python train.py --n_layer=16 --d_model=128 --n_experts=128 --experts_per_token=2 --d_expert=128 --d_shared_expert=0 --activation="squared_relu" --moe_layers=[1, 3, 5, 7, 9, 11, 13, 15] --router_score="sigmoid" --normalize_top_k=true --routed_scale=1.41 --balance_loss=0.000191 --balance_bias=true --init_std_router=0.0243 --lr_router=0.002 --vocab_size=4655 --norm="rmsnorm" --norm_eps=1e-05 --tie_embeddings="early" --optimizer="adam_atan2" --lr=0.0015 --beta1=0.9 --beta2=0.99 --grad_clip=1.0 --batch_tokens=[32768, 65536] --seq_len=1024 --train_tokens=353900000 --steps=7512 --dataset="wikipedia_en"
Below are experts of layer 3 (counted from 0) of a mixture-of-experts language model. Rows are named router (the router's row for the expert), down (a neuron's output weights, with its number) and show model dimensions 0-127. Each number is 50 + 12 x the weight over its row's rms, rounded and kept within 0 to 99.
After each expert's rows: a language model's description of what the expert responds to. This comes from a sample of Wikipedia text that the model never trained on.

# expert 31
router:46 41 49 36 49 26 80 34 44 40 51 45 46 60 45 51 65 43 60 34 47 57 66 50 55 75 57 44 59 58 52 38 66 55 59 61 43 51 45 49 32 67 31 48 47 47 42 60 54 55 58 51 57 71 52 47 49 35 47 21 46 61 36 71 45 52 52 64 42 58 33 57 45 54 42 49 73 56 62 67 46 55 48 69 23 27 50 57 44 29 83 44 38 57 43 44 43 54 60 79 41 61 73 43 59 50 50 42 34 44 37 53 51 42 44 43 49 72 51 43 52 71 36 32 73 50 45 49
down0:54 74 45 38 54 35 53 50 45 61 59 44 76 48 39 45 51 48 55 71 47 42 41 55 64 40 38 59 24 47 65 27 60 29 50 42 59 56 41 57 50 56 59 50 61 50 57 49 50 40 26 47 37 67 57 67 42 60 41 58 64 32 53 48 51 34 76 55 68 46 31 25 37 35 62 43 70 48 48 64 43 47 49 68 69 55 29 42 45 33 38 48 62 67 45 67 44 59 43 52 62 44 58 62 52 66 51 53 26 51 66 28 61 36 36 38 42 47 44 46 62 45 44 50 29 72 35 47
down1:48 66 43 50 31 38 50 46 36 60 51 67 61 54 20 51 53 33 30 59 52 41 49 47 59 38 69 43 33 40 50 48 42 45 54 45 74 84 51 46 66 54 66 46 33 64 58 46 36 42 39 29 40 49 42 50 36 42 64 46 60 38 44 44 63 58 59 72 75 34 51 47 49 37 67 49 60 32 49 64 51 53 54 60 63 52 38 71 31 52 58 50 38 57 40 45 56 60 26 65 56 69 48 71 51 65 50 39 19 59 44 56 53 58 36 38 56 37 50 47 54 52 49 64 49 64 26 47
down2:45 73 40 42 56 45 22 47 43 44 48 44 49 58 53 45 42 66 60 37 48 56 41 56 44 59 39 50 46 37 46 40 60 53 97 51 32 79 42 53 51 57 49 43 31 40 54 12 58 65 57 32 60 59 53 45 56 30 47 63 50 60 29 50 43 58 53 58 51 45 40 49 65 47 49 36 62 46 74 56 19 45 64 44 43 53 43 58 55 41 51 62 46 47 41 65 56 48 43 50 75 40 60 41 42 42 28 49 63 42 55 55 61 50 42 59 66 32 39 50 62 33 29 40 32 64 54 49
down3:71 30 48 51 49 64 45 55 59 46 68 36 51 49 42 54 44 59 55 60 57 24 53 66 53 37 51 47 81 79 46 57 62 56 47 54 53 54 58 54 32 32 49 39 60 31 56 66 36 53 57 66 59 42 64 67 66 47 31 61 45 50 24 42 43 50 72 36 53 61 58 43 45 63 49 45 55 62 36 52 44 37 44 44 48 58 60 49 30 58 44 64 72 41 61 38 33 57 53 53 57 59 53 72 56 18 37 61 57 61 42 50 71 40 53 52 73 52 41 59 40 24 51 36 38 60 57 63
down4:46 52 72 18 42 39 36 60 59 59 14 68 47 46 41 39 51 43 54 78 68 56 51 32 45 31 52 59 58 34 27 57 62 60 50 48 67 35 53 39 62 53 54 64 36 68 49 54 59 53 49 40 60 52 53 50 55 61 55 60 46 52 53 58 54 48 60 71 45 34 39 35 49 35 71 57 42 58 32 64 45 56 60 58 41 45 53 68 64 55 32 27 48 47 43 61 30 65 52 60 48 52 52 36 46 38 52 45 37 43 51 37 53 40 59 62 33 56 32 59 46 33 58 47 80 39 33 68
down5:32 40 76 49 39 51 45 49 54 50 44 71 52 57 40 57 44 42 59 36 44 49 68 36 40 43 36 62 53 37 47 46 45 47 14 45 65 47 57 79 51 76 58 35 49 49 50 42 18 49 62 41 72 47 34 53 49 63 61 53 33 29 37 59 34 47 75 60 44 49 53 44 42 49 53 57 49 40 31 48 51 47 49 63 63 30 61 31 49 45 33 43 56 50 59 43 47 61 34 44 41 71 58 42 62 63 38 57 58 47 32 41 41 79 48 56 61 61 54 60 28 39 44 38 52 43 63 66
down6:49 45 35 43 48 66 46 61 19 43 58 47 61 40 43 71 55 51 61 52 46 55 59 62 67 52 80 55 22 49 37 51 50 56 50 61 40 57 58 67 63 65 42 43 51 33 46 30 51 56 31 62 48 68 67 55 63 33 28 24 56 56 46 58 54 48 63 57 67 50 39 44 70 30 57 50 51 75 68 46 53 61 46 60 53 65 54 57 42 47 50 44 70 30 51 45 68 67 72 65 46 46 73 45 50 39 57 48 34 54 78 68 38 37 46 66 42 37 45 37 54 58 49 59 49 41 51 57
down7:42 50 51 48 51 24 52 48 53 65 55 39 51 48 52 63 64 54 52 48 51 57 41 42 58 55 52 41 54 51 59 38 93 47 73 60 66 53 42 57 32 41 49 48 69 62 48 65 57 63 27 39 68 76 58 46 64 27 54 27 56 55 54 64 36 55 55 63 60 43 43 52 31 61 40 53 50 33 59 79 42 25 40 58 47 22 34 46 19 53 61 51 45 58 53 54 45 52 59 58 51 60 63 57 59 63 49 30 38 39 39 48 66 35 38 47 40 48 49 50 41 57 65 56 37 69 51 44
It responds to: Word-final pieces like ic, ia, ian, us and i completing adjectives, place names and personal names, such as academ-ic, Sloven-ia, cytomegalovir-us.

# expert 38
router:50 42 63 51 75 43 72 46 45 29 41 53 49 39 50 29 70 59 67 48 40 37 55 31 51 76 34 41 70 58 49 34 60 39 54 45 40 64 47 50 22 58 34 36 34 52 50 65 46 60 52 33 60 62 43 37 54 57 54 47 39 64 37 55 45 55 53 47 44 71 30 58 49 49 63 60 50 40 56 70 48 40 46 45 35 50 29 45 40 34 69 31 31 34 47 52 54 58 55 56 50 53 71 63 64 64 27 46 43 44 37 44 60 54 51 47 65 74 47 37 52 70 39 24 57 40 63 58
down0:44 40 67 36 50 43 61 44 50 46 43 48 60 39 36 48 38 44 45 26 48 56 29 10 49 50 62 52 62 50 39 70 28 57 37 55 62 51 45 29 58 32 42 65 55 56 40 36 56 69 67 37 55 49 54 50 64 54 32 58 55 45 65 57 65 62 39 53 41 54 51 60 37 56 42 50 66 26 63 58 26 48 66 69 41 52 62 56 55 38 62 40 56 68 49 43 32 51 56 58 59 42 47 46 27 69 37 44 31 40 54 44 57 62 61 45 39 56 59 47 41 56 20 59 48 52 64 21
down1:51 46 57 37 58 55 61 40 41 40 40 46 64 54 59 55 60 35 56 75 61 48 43 45 67 20 51 47 43 47 40 37 50 57 43 55 46 57 58 52 38 50 61 32 88 30 46 50 50 42 40 51 46 67 35 35 41 56 33 43 44 51 67 67 60 63 59 38 49 79 39 57 26 64 56 45 45 46 46 70 53 44 54 60 29 56 36 52 52 61 52 46 58 64 71 63 32 38 35 54 40 57 56 63 52 64 50 64 56 40 39 37 64 56 51 46 36 64 48 57 35 38 30 49 57 07 52 50
down2:41 61 48 51 55 54 40 39 66 57 38 44 35 40 43 62 58 46 42 35 60 65 49 53 43 62 47 57 60 44 66 51 60 85 66 39 37 36 53 54 64 67 52 45 54 39 25 59 60 24 65 62 40 38 41 56 54 63 43 49 44 41 72 57 35 61 47 51 37 56 35 52 55 53 56 54 74 46 35 47 61 39 71 46 39 58 75 24 54 37 54 56 66 33 32 80 67 64 53 46 62 56 54 61 57 56 48 49 35 56 55 41 57 69 49 64 46 51 70 62 52 49 48 73 69 31 42 39
down3:63 68 27 62 62 59 43 63 57 61 49 36 70 54 39 53 37 58 50 51 48 70 53 42 57 41 43 19 49 51 58 56 44 56 58 44 29 40 42 58 60 58 68 51 68 38 53 41 48 35 68 24 51 42 57 45 46 48 74 87 38 58 39 47 37 25 69 62 74 49 71 48 46 39 61 52 61 67 51 56 69 50 51 42 50 62 58 58 60 45 55 49 44 44 53 75 45 61 71 49 63 44 51 22 48 68 44 61 51 27 46 57 28 48 51 45 43 54 52 57 64 51 44 42 58 40 45 54
down4:46 42 37 48 63 56 53 38 52 53 29 67 58 67 37 52 53 55 43 34 34 52 51 25 55 68 43 46 52 31 47 47 34 46 63 49 41 41 48 70 44 24 49 29 35 35 28 46 24 55 70 81 36 58 44 79 61 43 42 48 53 43 35 52 54 47 45 39 26 44 32 44 53 62 52 53 51 44 44 50 38 40 42 67 50 55 64 47 26 66 54 64 67 54 38 37 59 45 48 57 52 48 49 56 52 26 44 48 65 45 66 75 53 45 53 59 47 70 39 53 55 61 60 66 45 64 32 36
down5:40 64 60 81 78 30 51 68 74 74 67 30 55 29 42 51 44 54 62 45 61 57 36 47 32 43 50 50 67 46 55 50 53 52 40 54 64 47 69 41 35 40 48 54 54 67 61 68 44 70 83 60 46 53 53 32 45 52 59 49 66 49 74 44 66 44 38 53 58 64 38 40 40 48 41 58 73 46 69 75 65 50 50 42 77 38 56 48 36 45 66 53 56 38 49 55 56 51 55 52 26 47 68 49 29 48 37 50 55 51 36 46 40 38 56 48 46 56 45 46 37 47 57 43 53 49 47 50
down6:65 41 47 42 36 61 47 38 57 52 44 47 60 45 43 52 45 44 68 39 51 26 47 58 52 64 50 52 50 69 62 59 58 61 53 39 35 39 34 46 46 59 64 48 48 54 24 62 21 64 59 72 49 48 38 31 33 41 27 39 53 46 49 67 47 30 67 68 40 42 25 81 52 44 34 44 62 53 53 56 37 64 70 57 60 57 76 42 44 58 53 46 43 55 64 38 60 48 54 49 46 75 53 71 36 43 47 65 59 61 43 61 76 65 55 50 51 50 52 33 55 55 57 63 56 41 26 58
down7:54 50 44 33 38 53 37 55 42 60 59 55 58 67 56 47 65 41 53 14 85 33 52 40 45 53 59 30 53 33 56 56 44 63 53 51 49 66 59 64 57 39 54 48 48 63 45 74 76 46 49 53 56 47 50 48 51 37 35 56 34 39 42 59 50 66 33 55 53 59 18 27 40 61 44 51 52 32 30 46 23 39 61 43 61 41 57 43 60 57 60 55 42 55 50 33 60 62 37 47 46 48 48 45 62 31 34 67 73 56 40 38 48 54 37 69 47 74 58 44 47 46 60 48 41 40 69 38
It responds to: Full stops ending sentences, plus periods in initials, abbreviations like Jr., and decimal points in coordinates and times.

# expert 26
router:60 61 67 42 67 50 52 30 49 35 63 50 46 52 46 56 72 43 54 45 49 60 47 65 49 62 47 37 62 60 62 39 67 64 46 50 40 66 50 52 35 64 48 63 67 44 59 42 60 53 39 44 48 85 53 44 44 34 43 23 51 64 47 67 54 49 41 27 51 53 51 49 60 51 45 32 47 58 72 78 46 54 33 63 26 56 40 45 59 45 79 56 39 59 49 63 61 66 49 67 47 47 82 54 45 63 64 52 65 61 44 48 56 55 56 56 47 63 38 34 53 62 44 35 75 68 69 48
down2:52 48 30 56 65 53 51 35 46 33 65 54 46 56 61 67 57 43 64 32 66 73 37 40 46 16 52 44 57 65 58 40 40 49 23 43 49 44 42 57 58 44 65 52 42 60 34 35 21 46 50 53 62 40 30 37 58 51 61 41 59 29 48 53 67 53 59 61 44 62 45 44 28 32 61 60 42 38 46 44 34 64 65 68 43 74 60 45 53 64 41 46 51 74 59 51 50 44 44 63 53 47 44 33 54 50 50 37 64 42 53 38 31 64 50 33 48 69 48 65 29 47 48 59 40 39 46 27
down3:52 49 51 28 29 52 51 33 42 60 49 60 54 55 68 72 46 64 39 25 68 64 45 45 47 40 32 49 72 52 67 53 34 62 45 42 31 40 51 55 40 44 53 72 43 47 63 57 33 51 46 32 41 38 40 41 31 38 56 51 38 43 71 47 62 66 51 61 42 59 70 32 45 83 59 86 46 46 52 40 52 47 33 61 34 56 51 60 53 58 45 44 49 48 62 55 42 67 47 37 34 57 37 53 38 49 72 64 62 46 61 46 51 32 62 57 46 54 29 70 46 59 41 48 71 49 49 50
down4:37 49 29 56 40 65 54 43 76 36 62 44 43 41 61 43 44 45 51 65 54 66 70 65 57 44 57 60 36 45 57 45 67 47 42 62 44 33 35 56 73 60 68 51 46 31 75 34 61 60 71 58 63 47 57 42 48 61 48 40 52 44 26 61 49 50 64 54 49 62 31 41 56 61 62 47 38 71 43 39 47 46 41 58 53 51 32 59 47 43 55 40 47 47 43 59 40 60 50 75 25 81 28 34 43 71 57 45 57 57 60 79 61 48 46 65 67 34 57 37 53 49 54 49 59 61 63 48
down5:52 54 58 60 49 56 59 56 64 50 50 61 56 49 43 62 44 64 52 76 55 68 43 41 46 63 74 84 53 62 55 52 57 45 65 57 47 57 40 42 35 70 50 50 54 60 57 31 66 49 49 74 60 41 34 40 51 60 56 51 63 69 44 65 44 40 53 43 50 37 59 54 85 67 42 47 56 63 42 60 50 56 57 41 84 43 55 51 70 55 43 57 64 72 49 37 36 52 49 55 48 44 63 57 57 31 18 51 51 36 38 55 47 71 74 40 59 39 58 51 46 51 40 50 40 63 79 48
down6:52 57 67 59 53 31 48 53 31 52 41 60 63 43 51 65 67 47 56 31 42 54 49 55 57 71 50 74 35 62 25 68 45 46 45 47 59 37 44 46 44 48 50 66 52 54 54 58 73 48 57 25 49 57 46 50 52 47 36 63 39 55 24 24 50 39 45 50 29 59 47 52 60 47 21 81 55 56 35 42 73 43 68 64 62 29 54 44 40 48 35 59 63 46 53 40 61 26 47 56 36 67 43 58 60 42 52 59 68 66 34 51 56 57 53 46 49 66 59 60 36 62 52 45 37 27 50 52
down7:53 45 49 61 59 49 40 50 55 54 48 30 49 60 52 52 64 85 50 66 51 49 25 53 53 45 45 62 31 57 52 45 70 64 53 55 42 73 52 31 48 25 33 68 55 52 43 48 32 34 47 81 47 49 55 59 47 55 52 49 57 51 38 72 75 53 53 33 66 37 40 47 49 30 72 57 54 45 67 39 71 38 48 23 45 81 67 43 55 52 55 43 58 52 44 53 55 64 66 56 46 50 39 72 64 52 41 67 47 47 42 69 52 38 61 48 48 43 49 75 63 47 53 54 39 41 52 46
down8:46 47 58 45 54 63 38 52 74 55 62 47 59 37 62 65 41 54 63 60 39 48 49 54 54 39 54 54 25 56 39 40 57 34 42 42 46 57 66 44 62 53 51 34 51 18 51 29 61 53 52 65 46 60 58 56 44 46 19 42 76 34 37 45 45 55 66 64 47 58 42 36 52 27 62 60 55 83 59 57 39 34 55 54 47 64 56 54 61 39 56 25 67 45 46 57 55 47 42 60 63 52 55 30 44 42 65 42 50 58 67 45 51 28 36 50 36 43 23 16 51 63 49 38 55 45 52 58
down9:41 52 44 50 49 44 57 50 53 50 42 51 45 50 63 42 44 58 59 45 53 39 81 65 64 66 77 51 60 33 48 56 57 48 44 79 54 47 54 41 73 67 47 60 60 50 31 63 66 30 42 56 56 46 51 59 50 68 30 53 28 48 51 60 60 50 42 49 47 44 61 55 57 45 43 58 48 58 45 68 78 55 41 78 46 59 60 68 53 29 52 38 40 30 56 46 69 51 43 61 70 45 60 19 57 80 42 60 51 48 56 51 62 47 54 66 19 34 63 54 44 58 70 54 45 50 43 53
It responds to: Adjectives and adjective endings before nouns, especially nationalities and domains: American, Russian, national, professional, political, public, -ical, -ional.

# expert 10
router:35 47 63 46 48 38 67 37 43 45 59 49 43 44 57 36 83 40 62 54 49 50 49 29 50 69 66 53 77 57 38 54 67 72 34 69 46 63 30 55 30 49 34 63 45 57 34 55 58 47 49 54 68 80 56 56 68 50 42 43 44 48 38 55 54 42 39 53 44 60 31 44 48 59 51 62 55 42 65 67 55 53 44 60 29 39 42 46 32 47 83 41 41 55 40 57 45 39 59 65 63 51 72 59 55 65 54 47 68 37 30 48 41 48 47 63 46 76 54 60 51 57 61 41 72 52 54 42
down0:26 34 45 67 35 44 41 55 62 43 62 46 41 26 49 53 38 59 51 57 44 60 37 53 46 29 58 54 65 47 49 55 38 52 60 50 50 55 40 46 63 50 56 38 58 66 50 44 40 55 61 71 62 54 36 56 69 55 40 60 44 26 73 67 40 61 68 45 47 57 45 56 31 57 59 50 26 53 64 37 40 58 50 40 55 56 86 28 52 66 47 41 60 47 51 67 58 55 38 61 53 66 43 58 41 14 42 50 74 59 58 49 52 30 42 64 54 34 56 35 78 40 59 42 47 57 58 58
down1:43 65 47 45 58 53 58 44 56 38 40 77 65 69 69 42 15 71 59 58 43 53 63 60 59 37 31 39 64 48 60 47 53 46 42 57 35 51 41 26 32 60 69 30 44 58 42 30 40 51 60 38 41 29 45 60 59 43 43 51 42 44 54 46 49 32 70 48 60 53 55 52 43 55 61 43 58 35 67 49 34 44 56 44 41 52 54 40 51 31 32 55 72 47 37 81 48 53 58 45 51 53 65 48 66 31 40 69 46 31 45 36 64 35 66 42 54 57 37 56 56 40 40 67 57 57 57 31
down2:49 61 48 56 58 43 53 56 52 54 54 56 37 48 56 54 22 69 52 41 47 45 45 48 58 50 58 31 50 56 49 21 53 37 35 69 48 47 32 48 75 39 51 39 37 47 53 36 66 61 72 66 75 56 42 54 55 32 54 45 49 29 47 67 47 51 77 55 58 62 63 58 60 75 54 52 57 56 31 28 47 54 68 41 50 57 73 38 45 50 68 34 62 41 23 51 50 72 42 72 49 39 28 42 42 36 36 59 38 65 56 44 54 51 55 74 50 39 63 53 65 58 65 39 47 50 47 58
down3:65 56 47 80 52 55 41 26 46 63 48 40 48 51 76 47 57 65 55 56 55 61 50 44 61 39 29 62 42 64 15 46 45 53 68 38 47 42 54 39 43 50 42 52 39 34 41 49 40 51 59 33 57 73 38 37 36 35 58 73 36 43 26 41 70 51 38 58 57 55 60 51 55 41 48 56 67 35 65 62 63 52 48 45 47 66 56 50 35 51 56 52 27 54 41 46 28 63 42 51 66 38 37 32 38 64 45 55 48 63 20 59 60 58 51 49 67 36 66 44 61 44 49 40 67 39 49 41
down4:39 57 33 42 57 59 49 62 52 58 38 54 56 66 39 61 42 48 69 53 35 57 36 49 48 73 53 68 46 37 49 36 45 46 47 63 53 42 56 47 37 47 54 34 62 46 64 50 45 56 43 49 57 42 82 47 39 46 54 30 78 78 50 65 55 41 41 45 50 19 39 47 73 63 71 44 45 51 63 42 54 48 50 66 61 58 24 43 42 52 58 45 58 50 49 58 49 46 71 49 59 38 47 55 51 53 41 58 51 17 86 42 42 47 64 50 24 56 59 40 51 46 20 57 54 39 60 42
down5:59 50 44 50 56 47 31 44 54 48 72 42 58 60 41 45 54 55 41 60 48 70 39 66 40 16 34 36 45 52 57 35 50 57 30 64 32 60 25 50 56 39 82 65 54 49 58 49 35 46 58 42 66 31 58 70 51 50 48 49 38 59 34 41 56 35 53 53 50 32 59 39 45 32 43 34 33 51 64 59 67 64 36 47 50 44 34 47 38 65 36 60 43 38 47 44 34 59 61 45 42 38 57 43 54 52 71 45 30 50 58 36 57 56 54 61 41 14 52 71 48 53 41 68 29 52 42 44
down6:44 73 60 65 64 45 39 72 61 59 40 39 30 52 47 74 33 47 46 66 61 36 36 42 64 40 40 46 34 69 59 46 59 39 51 59 64 60 24 56 63 54 53 59 77 47 56 38 57 64 57 33 45 56 65 30 53 69 42 47 55 45 50 51 55 24 38 63 58 58 51 62 55 51 50 50 65 40 51 40 50 59 51 52 45 29 46 57 40 44 57 54 68 42 57 36 75 49 63 51 46 50 56 75 59 63 73 64 29 48 50 52 45 39 77 49 37 31 54 55 64 59 63 76 49 54 47 58
down7:39 43 38 47 41 49 36 58 50 22 53 52 50 49 54 58 47 55 62 58 60 41 44 52 45 34 58 30 34 58 37 54 58 39 52 47 41 74 46 64 37 58 51 40 49 60 53 34 60 55 28 49 27 54 69 72 43 47 59 35 24 53 38 41 49 32 35 71 48 29 44 56 38 37 60 53 71 30 70 50 31 51 57 55 42 51 48 63 40 60 51 46 53 29 47 66 57 15 65 47 38 46 50 70 45 41 48 45 50 36 42 61 38 20 38 42 50 53 53 58 53 34 70 67 50 62 32 45
It responds to: Word-final suffix pieces forming abstract nouns, especially -ation, -ment, -ition, and institutional name words like State, School, Senate, District.

# expert 42
router:57 42 71 54 76 69 63 31 48 52 78 40 55 55 42 51 59 57 47 64 42 62 52 43 30 73 47 47 70 60 39 44 65 50 46 46 26 37 45 53 29 76 41 59 60 44 50 59 41 57 41 59 53 60 43 58 36 43 31 41 31 44 43 41 33 41 33 41 47 33 51 70 66 66 51 69 48 52 74 51 53 43 56 61 28 36 67 48 53 49 60 45 36 36 52 67 54 32 51 58 66 65 67 47 51 35 51 49 51 54 35 58 43 49 43 40 54 71 48 43 48 65 52 50 63 46 71 75
down0:47 23 51 51 38 61 40 37 55 64 44 45 44 44 65 68 23 45 49 38 50 56 54 55 49 77 52 66 44 58 44 47 41 59 59 49 37 40 57 51 38 71 79 64 55 51 57 40 63 54 40 72 69 56 44 50 58 44 35 46 76 57 64 40 41 23 52 41 36 39 54 62 92 41 65 48 52 62 65 51 60 70 68 58 37 57 58 52 61 38 55 48 49 50 54 75 71 42 41 41 63 59 42 51 32 52 55 67 65 60 39 52 29 48 39 45 60 44 45 51 48 53 48 50 69 43 42 41
down1:39 63 56 50 34 64 59 64 52 57 40 56 38 66 59 39 52 23 71 63 52 64 49 49 55 31 33 52 65 20 33 33 68 50 54 55 58 59 29 44 56 48 45 64 55 53 30 51 59 38 53 43 56 47 46 47 39 44 46 21 18 47 53 64 52 71 41 41 58 38 39 32 56 65 58 44 56 49 72 47 62 39 27 62 63 41 47 60 50 51 48 62 61 41 33 59 59 55 65 58 36 54 41 45 57 54 55 44 58 42 65 56 49 53 61 59 68 43 36 22 53 49 81 64 56 61 46 44
down2:53 54 37 70 54 74 31 49 74 45 37 34 59 46 41 45 70 34 43 50 46 59 47 60 45 63 50 50 32 28 56 52 52 62 38 60 35 70 46 52 58 51 48 73 50 33 55 52 70 43 46 49 48 69 54 38 55 63 33 27 64 47 38 42 59 63 62 42 61 53 61 46 37 53 42 54 46 67 43 61 55 46 45 34 65 52 73 79 57 39 51 69 54 38 37 30 66 65 42 68 58 53 53 27 44 67 55 48 54 27 41 48 58 37 47 66 66 49 64 67 61 66 60 56 45 64 37 66
down3:52 64 57 55 49 61 38 64 58 52 34 69 47 24 55 47 70 38 35 47 39 36 60 51 57 44 32 68 54 34 34 52 70 44 63 43 29 71 55 65 38 42 34 50 46 55 60 64 63 34 35 60 41 53 72 69 48 50 33 61 64 53 60 45 24 49 45 53 54 60 75 34 56 52 54 78 65 54 63 30 66 50 47 49 59 44 75 61 65 50 59 55 48 64 47 56 34 30 47 59 52 50 32 61 41 52 51 68 60 58 35 46 45 57 41 51 45 62 41 43 49 56 39 52 58 69 62 71
down4:53 42 31 40 65 65 35 64 61 54 50 57 32 71 53 42 42 84 47 29 43 57 59 40 55 43 36 55 56 54 73 42 42 56 34 66 35 44 45 61 45 39 63 55 53 48 21 64 70 48 62 45 35 44 65 59 51 45 43 36 48 41 55 44 32 44 57 39 43 75 33 45 30 44 53 44 53 60 33 58 51 48 59 80 38 52 54 52 31 71 47 39 44 75 65 34 60 47 51 60 44 38 47 51 65 35 70 29 33 48 34 63 61 59 55 42 58 70 39 41 58 52 46 55 53 50 58 54
down5:69 53 44 56 54 58 47 52 62 57 55 58 35 42 59 52 48 28 67 46 50 61 50 45 49 53 69 58 53 46 45 47 35 33 35 47 30 39 59 40 71 54 37 56 43 37 44 62 36 43 51 70 32 36 54 55 49 65 49 30 35 68 47 53 50 44 39 66 22 60 56 50 55 40 23 55 67 45 78 20 57 39 46 48 52 42 56 58 58 51 09 76 38 54 51 61 61 63 40 46 48 41 52 60 48 31 50 48 67 61 62 36 60 55 46 59 64 65 44 60 61 46 69 44 34 59 63 57
down6:38 65 67 43 47 69 22 57 62 56 37 37 31 56 48 40 64 33 54 54 43 69 65 45 68 53 77 65 49 37 54 37 90 54 30 65 60 69 67 59 52 49 48 47 41 33 38 44 43 26 71 46 52 41 40 58 48 42 49 62 45 69 62 67 62 62 50 66 76 66 46 39 37 38 53 46 38 41 50 41 65 67 45 54 31 57 49 55 39 41 42 41 46 36 49 75 55 49 36 50 48 43 56 47 45 55 43 49 42 44 65 46 65 55 44 55 69 45 38 55 40 40 44 46 64 54 52 48
down7:44 41 46 42 48 51 53 37 25 48 56 83 61 46 65 47 25 15 65 38 50 50 54 46 61 52 34 49 37 69 48 28 48 48 62 57 43 52 48 40 34 54 64 44 50 45 47 54 35 43 41 58 70 54 41 41 48 60 33 74 50 66 44 34 48 53 33 48 52 48 36 80 60 71 47 33 42 42 47 68 57 38 36 52 47 34 47 51 51 65 40 45 53 30 54 44 36 53 48 57 50 56 49 29 74 43 27 49 70 55 51 68 50 47 42 47 29 36 45 68 34 47 49 65 41 47 64 35
It responds to: Title-closing = signs on article headings, degree signs in coordinates, and location words like near, located, south, between, long.

# expert 58
router:60 38 56 46 70 56 75 37 51 48 61 48 50 48 48 49 75 59 69 55 53 76 42 37 41 65 60 26 71 74 67 52 67 48 49 45 38 58 63 48 34 62 42 59 47 56 37 66 50 44 54 56 50 73 64 47 46 57 63 24 66 64 53 43 42 52 43 43 46 55 39 51 57 70 51 63 53 78 46 55 48 38 49 58 18 49 55 55 60 54 74 37 29 56 38 40 37 50 50 46 49 36 68 61 61 76 50 72 56 50 48 28 50 52 52 60 51 64 52 41 55 70 50 47 49 64 59 63
down0:43 60 49 45 60 40 66 72 55 43 39 45 45 35 71 77 28 54 25 48 48 39 49 64 47 31 74 45 41 54 55 42 68 72 31 57 76 51 44 40 56 67 63 70 57 53 51 39 48 45 47 47 34 43 35 49 61 28 33 41 45 50 51 70 43 50 45 50 29 20 54 45 40 49 36 46 52 50 52 43 50 64 61 30 56 61 43 45 56 69 44 59 50 64 44 52 46 45 41 60 48 57 46 21 59 57 53 61 54 47 59 45 60 42 25 57 27 36 77 56 41 45 37 57 43 60 47 38
down1:30 38 44 51 41 48 43 53 42 59 55 63 52 41 54 52 61 46 49 57 45 51 50 57 57 42 50 47 50 48 49 51 60 67 35 74 44 61 40 68 42 55 47 74 46 57 58 61 79 85 47 54 77 56 47 25 36 66 38 66 42 57 48 37 36 59 64 56 30 51 49 52 72 22 48 26 71 40 63 29 54 45 29 49 57 42 47 76 45 52 43 27 41 40 25 54 43 50 61 53 55 44 66 62 32 57 47 39 53 48 38 48 51 42 38 32 63 59 58 56 40 52 47 66 40 52 68 43
down2:47 39 43 46 45 62 58 38 40 45 52 60 33 39 53 53 69 61 59 41 38 43 33 56 53 54 65 41 42 41 65 35 42 31 44 72 56 51 24 67 50 48 56 69 43 47 56 70 60 53 57 66 45 39 47 40 29 65 65 48 40 61 50 61 46 57 47 61 44 54 28 42 59 28 56 58 27 56 82 39 66 68 68 54 40 48 24 47 46 62 48 60 29 69 51 48 45 51 45 73 37 44 43 70 48 31 55 51 60 57 52 39 25 47 66 40 41 46 54 31 35 63 50 54 48 65 48 32
down3:53 42 76 46 40 43 32 59 59 76 33 46 42 52 41 57 41 56 50 54 52 51 58 46 63 50 73 50 56 81 45 36 56 43 45 52 39 48 55 28 53 48 55 59 48 54 45 39 46 44 53 62 59 42 64 60 60 73 46 28 61 50 49 47 42 13 42 60 82 46 39 48 67 67 39 65 60 69 37 44 55 65 52 58 81 44 58 64 58 61 31 32 69 58 45 66 50 38 34 51 60 61 38 63 56 38 46 56 46 40 47 50 34 30 62 61 52 36 45 48 28 54 46 43 39 60 49 56
down4:49 59 64 44 65 39 59 67 66 55 39 58 63 67 53 46 56 46 49 50 52 57 56 68 33 66 49 44 47 56 52 48 61 54 52 35 58 31 60 39 42 50 59 74 53 51 56 47 57 46 45 47 63 42 61 62 55 59 65 55 51 59 16 32 29 62 65 79 32 59 65 51 59 57 43 46 40 48 63 32 84 22 60 50 53 40 51 70 59 42 44 42 54 41 56 56 52 53 30 61 40 60 68 17 50 28 51 68 63 48 48 45 35 48 62 40 48 55 40 60 62 48 72 47 63 48 59 62
down5:59 63 43 59 49 47 46 63 48 64 20 53 47 47 55 48 62 42 86 77 32 51 66 43 37 59 62 41 54 62 66 51 48 34 30 47 55 53 53 27 34 36 63 48 70 42 54 50 51 42 47 47 56 49 36 43 25 69 44 50 52 66 32 68 32 41 65 42 41 64 44 72 62 49 59 36 46 57 60 46 47 45 53 39 58 39 37 67 71 28 54 54 52 48 57 32 44 48 37 63 42 61 39 49 47 69 32 54 36 64 36 44 44 40 44 51 56 59 39 48 78 38 56 49 59 64 71 45
down6:50 68 26 50 60 63 51 41 59 71 35 66 48 64 51 27 59 63 67 79 36 28 60 37 50 47 59 36 63 63 53 57 30 36 34 39 50 86 53 55 32 42 81 43 41 60 40 46 49 43 38 36 22 60 50 70 46 41 69 58 49 54 26 50 61 57 62 47 60 54 42 64 42 48 40 46 39 59 23 65 60 52 44 57 54 42 41 44 40 50 53 31 54 73 48 46 32 43 48 54 61 61 35 51 46 39 51 47 57 50 58 49 66 56 44 44 36 46 37 53 56 44 48 48 53 53 60 64
down7:29 53 52 32 41 44 45 48 62 67 56 53 44 38 70 46 51 62 56 57 35 53 47 48 35 53 61 70 32 41 40 43 42 57 62 56 47 55 48 36 59 47 64 57 52 43 50 46 59 57 48 55 39 53 70 37 45 70 44 37 32 51 42 29 60 42 63 48 63 39 33 35 49 32 51 63 30 52 65 60 62 54 50 58 49 72 53 50 64 61 57 51 71 61 53 57 43 60 49 53 41 57 51 75 52 20 54 54 68 44 24 31 55 44 54 34 69 59 40 60 50 82 56 45 35 78 45 80
It responds to: En dashes, hyphens, em dashes, percent signs, bullets, plus and minus signs in tables and date ranges, plus infobox labels like Weight, Language.